From a checkpoint of a small mixture-of-experts model trained on Wikipedia.
Size: 12 layers, width 160, 32.5M parameters.
Below are experts of layer 5 (counted from 0) of a mixture-of-experts language model. Rows are named router (the router's row for the expert), gate (a neuron's input weights, with its number), up (a neuron's input weights, with its number) and show model dimensions 0-159. Each number is 50 + 12 x the weight over its row's rms, rounded and kept within 0 to 99.
Before each expert's rows: "mostly gets" lists some tokens that are sent to it at least half of the time; "gets" lists some tokens that make up at least twice as much of what it gets as of all text. This comes from a sample of Wikipedia text that the model never trained on. Tokens count by the router's weight.

# expert 40
mostly gets: ",", "),", " and", "\",", ".,", ");"
gets: ",", " and", ";", " (", "),", "20"
router:29 48 54 59 55 75 53 32 62 58 36 46 41 43 46 74 54 47 63 41 61 44 31 46 38 37 42 37 52 26 60 46 68 49 38 58 52 55 42 56 66 45 33 61 36 42 44 28 55 62 30 43 50 59 58 52 41 63 60 63 67 72 36 48 38 57 43 58 47 57 45 48 57 44 28 35 43 45 52 44 34 34 64 62 43 44 44 38 50 57 56 37 33 39 62 53 66 44 69 78 56 65 42 42 63 63 54 38 70 49 28 71 67 69 45 48 59 61 41 41 34 63 42 58 31 33 57 54 42 49 48 46 49 45 50 63 51 66 60 37 35 34 62 48 38 28 67 39 56 57 48 39 63 32 57 31 62 59 71 29
gate0:55 50 54 47 48 56 35 48 40 50 72 54 79 41 47 53 57 32 43 60 54 26 57 60 40 57 27 53 53 71 58 45 51 41 45 79 53 61 44 28 59 48 41 56 29 37 38 53 47 48 43 63 54 44 64 50 41 48 68 34 34 54 56 32 45 50 31 34 55 43 57 57 45 51 28 22 37 38 59 75 55 48 50 35 44 72 34 42 30 57 77 43 40 36 42 77 44 45 51 47 62 65 76 64 45 45 60 56 55 48 52 67 62 43 48 50 52 53 66 26 66 56 46 62 52 53 36 61 61 36 46 56 27 72 53 58 40 42 39 49 53 67 38 58 47 63 65 52 54 50 67 52 72 45 39 59 72 49 50 48
up0:40 48 62 44 46 66 47 42 34 50 49 49 72 46 51 51 63 47 17 59 45 24 43 61 62 49 37 62 56 57 44 55 53 42 53 59 38 40 38 40 52 40 43 56 51 50 45 46 34 61 38 41 43 51 19 64 62 74 52 36 48 61 52 46 65 47 42 58 56 57 51 66 34 51 37 53 45 44 59 64 63 54 80 34 52 55 38 31 25 35 42 51 51 39 56 55 45 55 62 51 70 33 70 66 42 52 63 58 60 42 46 77 44 51 52 59 49 50 50 55 79 37 58 51 50 67 28 59 48 46 33 45 45 64 58 99 52 46 45 34 53 62 39 43 39 59 69 54 40 52 65 59 69 32 57 51 57 50 50 53
gate1:52 58 43 47 30 61 50 31 48 56 53 55 53 54 42 78 52 41 44 31 62 43 54 49 48 49 50 20 43 64 70 43 46 49 57 39 57 42 31 42 48 37 32 50 57 65 46 45 53 34 63 60 50 47 58 54 50 73 42 71 61 56 59 60 43 60 38 67 59 49 35 50 60 32 59 55 56 40 52 33 38 48 52 47 43 54 58 23 71 62 72 48 43 44 38 54 73 49 53 54 33 43 48 37 47 60 55 46 49 49 36 53 41 47 08 41 51 54 26 72 72 41 35 36 56 64 67 53 57 43 63 45 48 27 67 58 53 46 52 42 47 54 38 53 57 31 64 42 79 38 28 52 50 46 32 46 66 79 58 39
up1:57 53 17 37 65 51 63 47 45 76 45 48 48 55 59 34 56 35 77 52 61 54 33 94 53 50 33 45 62 57 37 51 68 54 37 69 33 46 42 59 40 59 63 49 66 51 52 42 50 59 29 57 48 50 45 41 52 58 54 50 49 60 44 73 44 44 44 53 39 44 37 65 35 45 56 62 60 46 42 61 71 41 40 39 52 57 47 53 44 64 56 50 43 29 39 37 38 55 67 51 37 85 30 39 56 66 63 57 48 38 42 63 53 41 59 52 58 42 32 62 44 51 42 44 50 48 61 55 37 24 51 52 68 57 25 57 67 54 56 56 62 40 74 45 34 37 38 54 71 43 51 65 48 56 67 48 58 57 62 45
gate2:35 32 53 28 69 46 19 56 49 24 59 59 49 66 58 39 58 49 33 64 63 33 25 57 52 66 36 65 64 40 44 51 62 31 42 59 65 31 49 72 66 76 44 55 63 60 63 41 21 52 51 47 47 27 53 60 56 51 64 57 40 57 51 51 52 64 47 46 40 50 72 46 51 47 47 59 59 54 57 72 42 48 50 59 50 64 43 40 46 53 55 41 51 65 43 57 17 45 49 45 62 22 56 59 57 30 52 63 40 51 30 32 40 75 45 54 44 43 66 55 46 67 56 27 45 66 53 63 66 55 54 62 58 47 67 59 52 41 49 40 59 46 44 54 45 36 38 50 68 53 57 60 49 41 49 62 32 62 55 35
up2:54 55 45 47 45 49 38 56 64 64 73 53 63 71 36 57 52 39 49 60 45 64 42 54 50 25 41 58 48 50 45 52 58 52 61 61 60 42 64 39 52 38 38 27 54 49 19 59 54 66 50 79 54 46 17 60 46 28 42 84 44 40 55 45 66 46 47 55 49 68 33 54 41 45 65 41 53 28 60 48 26 47 48 50 52 53 39 31 27 29 49 68 50 51 54 43 52 51 41 43 54 40 65 53 38 53 38 52 66 48 48 55 55 63 36 63 37 41 50 49 33 41 49 34 51 52 87 53 47 47 59 54 48 48 48 45 37 51 44 52 47 74 49 44 96 50 36 50 53 46 61 43 41 51 52 60 54 38 25 47
gate3:49 23 47 45 51 41 52 63 29 70 54 52 52 59 46 35 61 40 37 41 48 45 43 32 23 16 46 51 48 45 55 39 50 79 54 57 71 47 75 66 39 52 70 49 50 49 70 49 61 46 50 59 31 40 30 57 31 42 46 61 44 75 41 48 37 53 43 81 62 60 51 40 40 50 46 53 53 57 43 68 59 45 55 46 61 70 52 51 52 56 37 49 40 43 72 76 27 67 49 43 62 52 69 50 49 53 20 48 49 67 56 50 46 39 53 53 27 44 51 49 32 32 63 63 33 62 37 54 56 58 49 45 58 67 56 65 31 68 54 58 51 39 49 52 45 51 46 50 37 67 48 64 49 40 60 35 65 52 57 53
up3:37 45 23 43 55 41 31 63 48 21 61 72 39 41 39 52 42 44 82 65 28 43 41 68 67 60 32 33 35 62 41 57 29 25 63 50 35 54 62 59 44 46 30 39 65 52 53 48 54 44 51 52 53 49 48 60 65 54 46 33 77 47 65 37 55 27 41 46 34 43 46 47 54 33 79 53 59 48 45 44 33 47 39 46 50 54 60 44 56 40 37 48 74 62 29 38 45 49 49 37 41 57 37 49 48 58 60 67 36 44 76 64 53 44 59 42 61 68 42 58 50 44 46 42 49 25 42 47 53 32 49 59 56 44 61 45 46 38 47 57 65 43 54 54 40 75 26 61 54 43 40 41 57 53 35 46 51 39 40 52
gate4:55 50 51 48 38 65 39 61 45 41 55 30 62 62 48 59 58 48 60 34 43 29 55 62 32 54 68 41 50 51 51 59 53 40 33 62 57 53 44 51 55 47 22 52 55 30 38 65 68 61 57 57 59 66 78 49 56 50 40 75 56 44 45 50 52 58 55 21 50 54 27 53 57 41 49 43 53 39 47 40 49 45 44 48 65 45 37 82 61 45 53 56 56 36 29 50 63 40 80 48 41 38 49 54 53 42 53 55 41 66 61 42 52 64 60 55 41 50 40 45 53 33 43 66 51 35 42 43 35 24 48 48 78 58 51 62 48 83 39 50 72 61 35 51 75 37 46 47 62 53 31 42 59 54 48 36 74 52 77 47
up4:55 44 75 45 52 42 68 63 27 53 49 52 43 57 63 36 55 55 59 70 21 31 34 57 53 59 69 60 45 57 47 47 74 43 47 57 61 61 65 38 57 55 61 40 44 81 52 69 70 51 74 58 46 65 31 40 54 34 34 61 42 42 24 61 35 40 33 69 53 68 18 41 60 50 72 33 58 39 46 55 53 60 58 43 58 32 48 49 42 48 48 49 67 49 48 56 71 48 57 36 61 56 47 46 43 41 36 54 47 36 35 59 44 63 37 33 46 35 38 80 35 63 59 54 57 50 42 56 54 49 52 43 30 34 44 42 59 42 61 61 67 50 44 35 63 46 55 52 43 55 48 52 29 61 48 52 47 37 41 61
gate5:50 43 46 56 57 71 45 33 45 76 44 29 14 60 52 63 35 44 42 53 43 52 41 56 48 42 16 45 41 68 32 47 69 41 33 38 62 54 45 48 51 63 49 60 68 32 47 40 30 30 49 43 57 68 46 46 48 45 60 48 47 64 66 42 40 45 54 55 55 46 63 41 32 49 36 45 28 49 65 21 47 45 60 58 46 48 62 37 36 53 46 58 48 45 49 50 46 38 59 58 55 49 40 53 54 35 30 38 66 45 72 50 73 50 61 31 60 37 55 62 64 71 25 32 53 51 74 45 45 50 49 51 36 62 63 46 44 64 57 49 21 45 53 48 65 62 68 52 49 59 39 62 39 39 53 44 54 47 24 65
up5:44 56 76 40 60 41 50 51 57 51 56 71 51 41 41 44 48 44 20 37 49 35 42 40 60 58 58 42 56 71 60 36 38 98 44 45 67 27 40 27 47 47 52 43 33 66 62 56 53 63 53 58 62 50 44 58 45 39 40 46 47 49 72 39 45 49 37 49 52 48 57 54 52 53 52 53 52 70 39 39 55 60 80 81 51 55 49 56 45 45 37 72 46 40 65 62 44 71 49 48 49 43 58 62 53 37 33 23 73 47 56 39 34 41 59 39 32 54 69 58 42 56 41 59 61 42 47 42 70 45 35 31 48 60 62 55 52 35 40 55 55 47 48 48 59 47 40 69 43 39 58 56 45 37 48 45 33 54 41 78

# expert 47
mostly gets: " or", " &", " and", " including", " include", " includes"
gets: " and", " of", ",", " to", " in", " or"
router:42 53 51 57 51 68 61 35 67 67 27 41 41 33 30 67 50 62 49 43 63 41 45 37 42 31 36 36 57 33 66 53 68 58 47 66 58 69 30 55 75 33 42 67 42 31 46 39 69 62 27 38 49 61 56 65 34 65 50 57 66 55 36 42 46 70 53 60 40 62 47 42 66 50 32 43 50 49 51 49 46 40 64 39 44 37 45 46 60 47 60 26 34 43 60 73 61 38 60 59 57 63 49 41 65 59 45 25 56 41 35 59 60 59 51 43 59 57 53 39 51 65 40 60 40 45 58 47 43 59 49 65 38 45 54 65 50 63 66 24 29 33 72 42 50 42 66 35 63 56 47 45 58 36 53 43 61 58 65 45
gate0:42 39 52 35 58 42 51 65 97 38 61 38 49 77 56 60 61 53 44 52 38 45 41 54 42 46 46 49 66 59 60 44 52 44 51 59 61 63 37 60 47 68 41 26 36 50 39 59 71 43 46 30 62 50 48 64 42 69 36 56 54 47 37 55 37 56 49 43 40 62 39 55 65 52 59 29 41 33 39 59 63 48 29 53 53 57 50 56 45 42 73 61 75 43 53 30 62 48 40 48 79 57 39 59 38 59 64 45 60 38 48 38 50 57 57 31 51 53 43 41 35 68 51 65 41 47 37 76 41 43 36 60 49 45 48 55 51 43 56 19 30 48 52 43 29 42 62 52 55 56 37 48 78 54 46 43 32 68 47 42
up0:47 75 46 56 40 53 45 49 39 63 53 64 51 44 50 54 34 49 64 45 52 43 40 61 60 36 51 52 55 59 42 46 40 88 44 61 49 55 44 56 40 54 32 61 47 43 70 51 51 52 71 42 52 54 43 25 38 57 60 60 45 51 63 50 38 55 38 41 54 51 44 64 51 28 63 41 46 43 65 56 61 30 65 60 76 41 57 45 60 43 20 49 58 47 34 46 31 58 47 49 33 34 68 47 27 58 58 50 52 52 99 67 50 64 58 55 47 49 46 62 57 49 51 39 60 32 64 37 61 56 41 39 48 36 22 43 41 42 61 58 54 33 59 39 58 54 27 51 58 48 43 60 35 48 63 79 65 49 52 66
gate1:51 58 55 41 46 62 37 27 46 54 67 48 58 60 43 43 40 54 38 58 59 52 77 46 47 57 43 43 42 55 52 44 72 63 35 53 65 56 62 52 65 53 55 38 54 45 67 51 49 56 43 41 50 71 55 67 18 41 60 54 50 50 61 50 35 52 46 33 39 69 49 27 50 39 37 54 48 61 45 69 58 59 45 53 42 47 49 42 62 38 82 52 50 54 52 46 62 37 70 33 47 74 45 65 75 37 55 45 68 47 58 52 52 75 59 42 68 43 41 37 38 69 65 60 21 66 74 52 41 61 50 56 40 59 46 83 57 42 43 38 41 60 79 24 60 53 52 48 40 61 39 49 42 47 36 39 55 51 51 68
up1:44 56 46 60 70 61 58 40 58 35 36 34 53 63 60 64 70 33 56 44 42 29 34 56 55 44 57 48 58 67 45 50 46 44 42 55 41 47 25 54 36 49 51 54 34 59 44 37 62 38 56 50 57 36 55 37 71 47 48 46 71 69 38 57 45 42 76 55 50 55 64 55 41 48 58 52 53 46 43 32 52 52 70 67 48 43 61 53 48 65 47 51 53 43 71 53 71 74 34 55 52 31 42 44 39 87 64 47 42 44 30 50 38 42 38 51 38 50 59 44 58 45 37 42 54 40 47 56 54 36 56 47 46 43 58 13 55 59 58 67 71 67 26 70 34 41 59 69 44 63 44 40 68 56 42 67 49 48 53 17
gate2:47 26 36 41 47 39 51 50 58 69 46 44 35 60 40 87 70 59 38 53 52 54 53 51 61 73 51 44 62 36 47 47 67 49 41 46 79 46 44 70 53 64 57 35 55 72 20 65 75 46 49 50 49 46 37 42 55 66 70 48 66 37 32 43 39 47 50 38 48 68 58 46 32 37 62 62 48 37 29 35 56 22 45 58 54 35 35 46 53 50 73 39 44 51 49 66 61 49 60 60 57 51 45 50 48 42 58 40 27 43 44 61 58 62 36 69 63 57 52 35 45 42 70 42 59 61 73 59 40 38 64 51 42 44 30 46 71 50 64 61 50 55 41 50 46 55 64 40 31 52 53 40 64 54 37 58 65 50 56 52
up2:45 54 64 66 53 77 77 27 72 58 54 63 40 34 53 37 57 54 53 38 54 45 67 36 22 57 37 54 42 50 54 47 50 32 49 27 34 41 58 30 40 40 35 57 47 32 71 45 41 44 29 36 51 57 75 47 42 46 48 45 35 67 65 51 49 56 42 47 39 54 46 59 57 49 38 40 47 46 67 66 45 51 31 43 48 43 41 35 41 55 34 46 41 44 77 42 41 38 55 53 54 64 66 52 67 53 50 76 72 38 38 42 34 34 30 32 62 63 35 58 61 59 43 61 31 45 42 50 67 40 34 55 49 44 56 65 50 41 47 49 44 56 65 55 39 41 54 46 77 50 44 57 60 32 76 60 47 58 60 52
gate3:55 71 46 45 65 54 59 54 51 58 42 46 51 43 34 87 54 41 65 52 41 45 34 62 69 40 46 23 51 86 29 32 71 43 51 54 76 47 46 46 40 43 56 38 53 43 43 32 47 34 54 65 51 56 46 56 58 39 57 44 33 48 60 43 39 60 32 40 46 46 36 69 52 36 56 50 50 46 33 60 46 24 66 42 39 33 65 60 58 44 62 34 46 57 37 48 62 65 52 48 50 70 39 52 39 35 64 69 31 53 43 66 53 40 59 42 39 48 42 63 49 48 47 58 49 48 44 61 38 48 61 67 45 52 41 54 56 57 78 57 54 41 58 60 46 41 72 46 54 28 48 17 59 39 61 30 49 47 65 66
up3:47 43 28 44 76 60 37 38 68 36 57 43 45 54 44 46 49 54 56 29 80 27 65 37 45 52 47 36 44 26 67 71 42 63 43 62 37 57 56 47 64 66 34 61 45 43 52 43 40 67 30 40 63 43 75 73 48 41 67 44 62 58 45 49 40 37 40 46 52 67 51 35 40 41 43 33 33 44 73 44 36 65 51 46 44 51 32 34 38 47 43 55 41 64 40 63 55 44 23 49 62 35 49 37 67 68 52 54 72 65 43 33 58 41 53 53 60 44 34 34 51 52 43 38 36 65 36 48 57 57 57 57 50 44 55 47 44 48 49 44 55 53 54 29 55 60 51 26 65 68 68 40 46 63 62 63 60 57 43 38
gate4:41 60 74 35 49 58 47 51 54 71 37 49 53 37 46 48 55 50 41 58 58 66 36 44 11 48 58 55 59 64 44 59 59 54 39 35 55 43 51 34 57 44 36 42 39 33 40 40 50 34 64 60 50 66 64 51 55 61 45 62 38 51 58 40 46 59 57 51 37 59 57 44 79 54 58 37 46 43 56 40 47 63 49 49 53 59 65 58 31 61 46 67 48 53 68 64 51 56 61 43 42 73 70 55 57 63 34 64 62 43 54 47 64 37 26 49 58 72 78 68 36 43 38 23 48 40 36 36 37 63 51 60 69 58 37 65 45 59 63 50 39 41 68 60 74 53 25 52 46 41 53 34 30 31 45 58 67 40 40 58
up4:50 33 79 45 38 60 69 61 46 71 39 76 51 28 63 53 49 64 44 59 59 53 57 30 30 37 61 60 65 60 45 55 49 52 49 46 67 30 51 28 56 54 52 57 54 36 50 62 54 34 58 61 41 50 62 44 50 48 51 66 37 39 62 46 64 51 57 62 36 68 57 35 67 70 45 52 58 49 44 36 44 49 54 18 54 53 56 39 35 49 47 58 38 51 56 65 48 57 30 35 40 65 54 59 46 65 45 67 61 33 40 56 48 37 23 35 64 57 56 55 49 41 62 31 48 61 39 32 34 61 37 59 46 54 58 74 53 46 73 62 23 43 68 51 63 44 45 50 46 44 52 40 24 41 33 39 56 40 40 70
gate5:48 32 43 64 53 64 47 66 66 69 42 29 62 26 31 42 27 45 42 58 48 29 58 33 62 47 43 42 43 49 40 49 61 60 59 40 51 57 76 51 58 54 52 73 62 40 60 42 43 45 43 51 37 29 30 31 60 60 59 28 48 36 69 64 45 60 54 56 59 56 28 27 52 45 45 56 49 44 42 63 47 38 59 41 58 45 66 50 58 38 33 18 39 72 44 63 46 55 36 46 61 30 67 49 64 40 49 45 52 38 49 48 31 53 58 41 38 35 41 48 65 45 39 64 75 34 39 41 50 46 56 41 44 54 47 44 35 62 47 59 63 42 45 66 56 75 66 56 53 77 53 50 64 42 46 63 38 49 42 61
up5:47 52 43 49 46 70 71 73 51 53 45 46 25 31 44 36 50 49 55 67 58 51 68 19 42 60 36 60 57 38 75 47 59 61 51 55 25 40 38 43 31 43 44 67 41 27 53 58 56 42 59 65 37 42 61 55 47 72 40 39 80 56 48 50 41 76 35 65 63 40 51 40 49 50 40 34 56 50 60 56 52 63 53 77 35 48 53 25 59 45 45 40 41 58 63 53 49 32 50 55 60 49 55 65 44 59 56 40 57 29 68 51 37 51 35 61 42 57 58 47 47 40 66 59 63 60 33 45 45 45 63 67 43 49 27 34 34 50 41 59 74 35 39 50 35 56 69 60 52 51 44 49 35 36 38 57 52 43 61 64

# expert 31
mostly gets: "19", "   ", ";", "18", "),", ".,"
gets: " ", ",", "19", " |", ";", "20"
router:39 55 63 60 62 82 62 38 52 60 33 50 40 20 41 77 46 65 42 41 59 49 43 48 41 37 54 26 58 30 62 51 58 49 29 59 61 56 29 46 65 44 46 55 34 51 42 34 53 64 43 38 46 56 49 62 44 74 51 66 62 56 45 30 42 73 42 45 49 55 40 53 62 48 42 39 46 34 53 43 30 34 57 59 41 43 47 35 51 59 59 41 41 37 60 62 71 34 60 53 53 65 54 53 58 52 56 41 59 55 46 68 63 49 40 44 64 57 54 39 42 72 38 54 37 40 53 58 46 54 52 58 39 42 51 56 50 58 78 33 41 24 71 49 36 31 71 33 55 54 30 30 60 34 64 36 52 60 67 38
gate0:47 64 51 52 64 46 48 56 34 64 46 74 46 26 54 52 42 35 54 46 48 60 48 54 57 36 60 27 60 54 36 43 50 54 51 33 39 53 62 69 42 46 60 32 31 49 35 60 33 66 40 59 30 46 43 47 69 50 48 62 54 38 63 54 58 77 30 44 52 40 42 60 79 55 61 49 56 42 42 24 59 66 41 48 57 57 58 46 65 54 57 48 55 23 38 62 56 52 42 34 56 73 70 58 68 36 16 74 41 49 48 65 65 29 48 59 51 48 66 48 57 59 52 50 64 25 42 50 34 43 49 40 54 60 42 69 54 49 75 32 47 52 70 49 57 38 63 50 36 37 47 40 48 42 59 36 49 36 48 45
up0:35 37 54 50 60 82 37 37 41 55 47 39 40 64 50 47 58 41 51 47 53 57 51 66 62 74 45 37 35 60 50 56 42 36 35 78 41 38 54 51 59 41 51 43 64 63 36 49 61 44 59 43 43 65 46 28 54 54 47 45 60 59 33 46 42 37 62 36 38 38 84 42 55 51 30 35 55 38 64 41 59 65 55 72 43 51 35 47 54 66 48 41 35 62 36 67 51 47 43 62 57 25 70 62 58 47 46 50 49 43 40 75 40 63 37 35 61 46 35 52 44 51 59 39 45 64 61 41 49 52 47 72 66 63 39 44 42 36 55 35 75 75 46 45 80 55 67 67 56 51 61 43 32 41 35 43 66 50 51 42
gate1:28 47 66 48 32 62 46 40 45 44 55 55 49 32 53 56 30 74 42 55 48 43 52 51 60 60 29 57 32 40 66 46 63 74 64 35 64 51 64 51 50 46 69 34 48 74 39 71 60 62 57 63 35 52 47 57 50 46 59 31 52 62 40 50 46 57 47 25 56 45 57 37 45 45 51 44 48 59 58 55 48 31 43 32 46 58 45 51 29 60 50 42 59 66 62 43 43 54 34 48 63 50 43 52 47 49 57 55 52 75 38 51 34 43 59 46 91 43 44 47 65 74 47 67 53 47 28 35 55 37 53 60 51 42 56 30 71 40 51 50 29 30 58 53 31 46 57 18 38 45 64 41 29 63 46 68 49 45 41 59
up1:42 44 35 58 73 43 54 57 61 63 47 51 51 57 61 74 55 57 34 38 53 55 37 54 55 53 46 52 34 53 53 45 44 61 45 62 72 49 46 75 44 57 49 61 46 59 54 35 49 26 38 62 43 51 43 36 41 73 60 57 57 72 45 58 30 50 49 36 55 45 76 44 34 39 52 39 54 50 57 64 29 43 56 41 56 69 50 42 47 48 37 57 59 55 71 62 46 38 69 50 63 67 67 24 22 57 46 50 30 67 46 41 60 47 72 47 47 41 60 50 54 53 51 55 52 63 78 59 32 24 50 62 61 41 56 32 50 62 33 35 49 36 52 78 69 56 61 70 48 51 27 54 57 56 34 43 59 66 39 48
gate2:17 51 46 54 65 41 43 48 55 71 34 53 36 21 56 43 49 42 60 64 43 49 48 59 48 59 55 62 52 57 44 56 77 49 58 57 40 60 55 56 41 50 33 51 43 58 41 65 61 64 20 41 54 65 50 58 36 71 64 65 68 48 58 55 44 69 48 24 48 69 49 55 53 65 47 55 44 40 48 37 40 60 72 43 53 60 41 59 63 37 50 49 45 49 69 54 29 47 49 62 49 75 57 41 32 47 46 40 55 49 63 53 74 50 55 47 58 37 44 52 68 72 45 38 68 50 39 70 35 22 42 54 56 45 43 37 33 46 49 37 80 53 47 44 40 56 53 46 50 75 49 18 56 31 49 62 58 54 58 59
up2:49 40 31 52 64 45 45 36 60 50 61 34 46 73 34 50 32 70 65 41 53 48 44 39 58 36 69 52 41 46 51 45 45 48 15 32 67 44 29 35 32 58 49 72 54 62 51 42 31 47 51 39 45 40 56 48 33 48 59 52 56 72 52 51 54 56 67 59 39 46 67 25 50 52 37 55 70 47 62 56 47 43 47 66 46 50 54 43 53 55 68 51 36 39 60 61 48 57 53 58 55 59 54 49 55 66 39 65 73 55 42 51 42 55 51 74 70 57 48 27 30 33 54 78 42 51 62 48 40 62 46 40 53 35 71 50 50 52 56 64 25 11 61 44 64 35 38 51 62 54 56 50 56 53 34 32 63 62 47 44
gate3:39 38 49 42 52 26 62 60 65 55 55 66 55 33 49 45 51 46 81 56 50 60 43 41 52 55 55 31 50 35 57 58 63 53 56 49 59 47 52 42 47 65 57 69 60 46 58 69 31 54 48 48 53 31 61 64 42 59 62 58 39 73 47 46 47 59 53 67 66 61 40 78 56 52 40 24 43 62 68 61 45 36 48 39 45 38 60 44 32 55 40 67 43 70 35 54 47 62 55 33 75 30 41 43 50 62 31 60 39 37 46 42 48 67 24 59 52 37 49 46 38 65 38 32 63 42 46 35 41 53 36 40 31 32 42 44 44 61 77 42 56 47 31 40 59 56 35 41 50 49 41 45 46 74 40 76 43 44 30 58
up3:52 51 59 36 65 61 47 59 36 59 42 61 53 52 55 43 49 65 77 51 50 60 25 36 44 58 36 54 36 40 53 59 63 23 77 44 41 51 41 46 39 32 62 51 48 39 62 47 67 58 51 41 00 59 50 35 67 49 38 34 78 51 29 50 37 28 68 47 31 51 58 46 58 62 57 30 58 63 47 53 55 52 56 31 40 28 28 65 47 55 64 51 52 47 51 34 40 41 48 60 36 48 43 23 68 36 47 66 41 64 49 42 40 50 58 58 71 47 46 73 42 45 60 43 38 42 35 44 50 54 59 61 54 40 51 32 40 51 56 69 48 57 48 59 46 65 30 54 50 51 59 51 45 59 61 46 50 59 53 59
gate4:48 66 53 49 44 55 63 49 66 64 39 65 22 37 34 80 42 35 52 35 38 48 48 62 53 37 43 38 62 35 52 48 98 67 58 51 42 36 54 43 35 43 37 70 32 46 54 53 42 47 46 42 39 62 68 43 45 51 57 47 56 55 48 53 38 57 24 42 43 57 53 65 67 30 41 62 56 51 68 88 48 27 55 45 46 51 42 57 48 56 58 51 36 36 48 45 66 58 48 55 54 63 48 52 62 78 49 65 34 51 52 34 49 42 65 33 43 49 51 49 48 53 34 49 35 35 54 35 47 23 37 43 42 56 40 58 59 58 51 67 48 45 66 47 50 41 53 46 58 68 42 23 58 35 64 54 53 61 54 50
up4:59 66 42 51 35 76 45 41 58 52 31 48 57 62 56 55 30 50 53 31 39 46 64 77 54 43 75 28 59 62 38 38 74 65 41 56 50 57 44 53 44 33 25 58 23 57 38 59 43 50 55 47 47 44 57 51 54 46 35 64 41 39 47 58 44 66 48 48 45 40 56 72 44 44 50 70 60 49 49 62 66 42 69 62 60 39 52 71 55 39 44 48 60 39 30 45 44 46 33 65 49 65 55 55 68 56 37 54 38 39 50 34 64 47 33 27 19 26 48 71 45 41 47 51 64 50 43 40 47 38 59 48 71 57 32 46 41 64 59 47 51 42 55 58 55 25 56 39 64 55 37 45 54 35 44 32 40 74 56 54
gate5:46 77 79 48 42 62 63 62 49 30 60 68 56 42 53 50 55 47 41 46 49 48 55 61 68 38 59 37 19 45 66 59 49 64 30 62 54 69 27 56 35 57 49 49 58 59 58 47 55 70 53 52 59 56 46 69 54 53 74 76 54 69 52 57 49 73 47 34 63 43 44 38 44 40 55 54 38 59 52 32 59 56 54 50 52 61 32 67 71 91 39 38 46 44 51 44 39 46 39 43 35 31 49 53 47 44 58 30 76 43 35 30 49 40 50 62 60 57 42 38 51 54 48 43 49 58 42 46 59 55 50 34 53 60 47 34 63 47 46 32 51 39 41 52 24 59 35 37 40 54 39 50 65 64 52 49 39 24 54 46
up5:43 52 37 49 42 42 25 51 48 26 60 62 69 49 55 57 48 42 56 59 42 54 52 46 53 52 50 55 41 47 65 37 35 29 49 69 39 62 36 51 81 56 44 41 53 43 77 37 45 51 57 48 51 55 59 41 55 37 75 58 53 34 46 53 68 43 59 56 55 40 56 45 44 66 41 56 52 40 33 36 63 52 25 72 61 46 54 62 45 61 58 37 44 40 33 64 21 45 42 57 38 33 73 67 53 37 50 61 47 44 36 56 50 40 42 29 60 32 55 33 45 54 35 45 54 55 54 43 63 64 31 32 76 63 50 59 61 44 54 33 59 64 26 38 14 34 44 49 58 51 42 70 50 45 46 48 59 26 54 43